Below are experts of layer 3 (counted from 0) of a mixture-of-experts language model. Rows are named router (the router's row for the expert), up (a neuron's input weights, with its number), down (a neuron's output weights, with its number) and show model dimensions 0-255. Each number is 128 + 24 x the weight over its row's rms, rounded and kept within 0 to 255. Numbers have three digits each.
Before each expert's rows: "raises" lists some tokens whose logits its average output raises strongly, later layers aside. This comes from a sample of Wikipedia text that the model never trained on.

# expert 71
raises: "qu", "em", "well", "bound", "hand"
router:138166140134179121145134134141147124164106110109145093083135152129147155112185134126143157120169166142125175145142122147119172114106135134122150068133147147155149125133100145123102103149133119121093145148136131092133143129104110158106086160110114122151119117144114124099158108134098107116091119132110165128159073163100168145106147128110080128130146154104163148179135135118127163162176081153130098094145125088107141161139158164128115088112144136124114118169105132129075108128126143141145182138089141136087130124113122120148113133136142118120090141128121089120169105134103128137106081144144119120126149107105121114081094121136102137102107093155092155134171134074083167122109092122122143119127168076157098145149133128125136125116137125172138183120134141118123128112140155
up0:093149165117141158162125103145120145136162164149122110129104113102131147123092121147109127105112109130110142085091136109112103169093099110182136160106127128103123169128134114130108143128129124090135127126114142188186140165136147171101107100111136131162111152090149106098104101129114129138121127092133141125134151089108136106075167109161150124126126092140110112155155099136119120122113163140085176146100127151165163087135118130150142095153115138122126110113111173167168140110128158106129145131110114105131126124165134165097128121161109154119116119126150134148115144096129151162170163161113121112141164173140106160150128134082123096117130111117121132128096131141128113082126158117111128121129086118149141173160173152148142128114104115049195136136124105177150140156147118
down0:145163148151142089149136155120092103170116107139100160153159111123126108118154120124124101152161134114162102158134133146113126119100120122112130116121140121166120133124113100119117102105119133159130105131158131123104157112137077150110122108160121159120120123136128162161098140128128119188120134142150098145143142119134137156113097143129145146132183119126127136163128117140087107156155116098084149187102124119127146129117109141125045092126171152180150146074089144089146110165093091131137166115120151146142120090135083097088121114131100147145135120142127113112152150108138116142125154099125120100151114147169140099103168081133153157115118143153127125153152131126132207164088110147126099120128184116138109160083127083150116116107100109130134153097154101120129082111155103

# expert 102
raises: "view", "rd", "math", "ight"
router:106100100141161124144117125116107089141111145097130101103111144133131104125159093144076152119134132084165138111108100085090145170144139115117107100135104127148138163164118145142098100112151166092074163140106144094180114171097118112143101157119119137138108117147146129126120107146102118174123154112151165116181124148105142114110142087094086101148097097158141138146111101116099132181184092177145119091149103123102144130151156131116092097090167089122121130152161139120112145089118163135159157111121115111098135107109109136134129166179129155141105143103144109131141123149155125111151087158174104138126116115123092125114118145121108146133134138157148156117142148103115109150129148117096125139175161101144105133158091147138154149120125133161141182138113135140133150172116119
up0:112130153120139164137130113131146138127125123127122117083090102162108154139160107109166143150161145091143106147106109110091101125114126139129111121160145112125177141139104142169143118146130125106098145113175118099141168150071108134160082150087108104131136126157168128075159160138126085156131146128108143078113108162133141126108135117130081119120141145132124136125134125102175126177158130163139172082160115121093132136178115123124146126101125124147122118172097142138117111108118171141095127120118096102094118099102089155170127106152116150188130125129128145123128125109110131139177096154159069104120104126121140104128094161163123136119142129171124193107151133116129110127131129131124140124186178114143145143129162113109132116129111152122113154070148143144135135106065137
down0:110137132147166127136127101126120161166096100164178118102131158126156104074130110092097130086129134109161111148139132148126129158116141121122139148149137138137097131096157113126076132121150128104171105111100129089101132119161119133164121128144149105135137119149133120130144134127136120148106130153120162127113153122129132148142098080141081117105097129183180183125121167117143146123153130124084165154152136131168098083129072158142151153150103161125170156113088175115113077197121134150116142147149113129122112083154143116121092153132145085122122123118127093115123170108143095081147189125149085125139121123123146142157143131126122125107141101102112129114146136116140149129095144085115096120084098135139121121150120118144103160136163136066131130125144080100099104125133132

# expert 61
raises: "Career", " practice", " trials"
router:103128126137132146120116107154110091161129138124110083107096133119127150114116166098125133109157130081135119151153104148129081144140126155099093102147124139153169121165144163161137141124168123086080165145135158098164135115108127153184110153090099137181138111177116143133161161139065125177135177079149135099116091155144139150133137108123106153143131110096128110142106103083125121120132098187114115102154108101118098127110160102130129111124100140147128099123156103111112110106111169138155126157128133103129104135091132104139157117148114110129139113136134159137126111170167113122148101136142120097123117132114111124091141134128120145110135102150105162102187137134113111157143135163084092102163137062173131117145125147119129138138094125130156132136110149156094153177120090
up0:073132175184141132093150177073180138103096076093092129118117151132112136124101136101097140117134144154152142140150131133118137102105136161141187119122098111103118152120098097110152159122104107162134122106140108130139148109137098186134142123089140120121095134110137125116144157108113139104139109155121156107174119124109129138129091084158115122114160154121133101137111120107161134136135148149131166141071100121141105177160132095096150122145125135099106129132158097081142172084111128149112101157156145138139098098115114117153144112127160102117170129160105167155127120155119126118092137121120129118139142180134205118110105137142096141152097082121104098127163105125113113115149113091111156148147113094130156151126106108135139118144106105093175117157127135130108105138124108
down0:082131139122098099068114148094119111171145139126133141142123126151083137136094143141087116165161115171104123140111137129112159115130127121107162093122137143139096086146181091143165103132116133105142110117140135103136133126112166151153154138143123102135135153142133165150136101107140128105113082131159169096148103107126188106138130153096131128133077125144156157142117085148142134094157090141136105201126124164127144133135131140125117147146134116115123146117103149102138148124138101118119117129160098117111151133147171130143127113129111091113107141110096103178174106148106142182160146120115140109150111118120138147165120107099101096051111125122144098162118160140116165110110108114149104162125113130173077123101095156113145098142119148122152124145142141110168059129096129

# expert 19
raises: "eries", "ael", "rey"
router:104117114141138148133087086102149077145066129115141138095111156146118147141160098126126149142145169149157130141102124152131110124112134119133110096136156157137172123189149169121128128085172160081115158124159144108132134124068092131153088143133115120164146117144136139106173144158087120141115124116123153128155074145096128132138131109093084136138113121127140101127115114113098128149165143186147159102149079113098109157116155166137104099136154120096109130135111143109088129070111172140146168125114132112137082095101121113131163109170135132122097120132116174146115118148151108122149125121167134123155136135138085129115103129112119101121121105154147144116172104099095089113105131151141143156124119072147117148182099149109161136114108148122147153128111147142161148146122107
up0:122110130128178167120111093095129116093134092116141134135163122161159111108075138104101154102108166149149152148168149136113147148114110105139142086106115139155118145114130134119156169126130101113102115120082097134135135089102108118117126100150076092132117122136137094107109141157119130121145107102141143122143137121126138131152151130126119115095053145146155103100133116106131137139129146145169103120139079115131112139172135110150141143153104127107106116142155132145157114111089169135117126148130151116122184135145107043136119122112135143106128128096112112155105154170124097155131125114117137094134124120123135144191176147103133122148132149132153137148154109146142139125142086152161111169151106104125153091182084162149151153156112143086178175134114132085096156086107092
down0:099161103111121161166125155110117156106108110104119144122151132111121118139118058136105175138134132125083166154139142139111117112176124151132149123148170101145108142133130108088127092173145142135146121119094098129201132153123127144105115135099077143101147163113117162146152097118095115105144078134140149102121161176151135185130119120159091127157106093127140163144129122156109142108121122094114178138114132140101114060112116102151097108134131144117149148124094149141157060104092133124119141091122103096144135160143115176158159136137125103135114126143129130141134160101148123127111147149112165140128080148155142139150135144135154140130121136124143137170103082111125169089136125154097135101100104138120111131145145125123113165140150114091135129138163149108068083113144112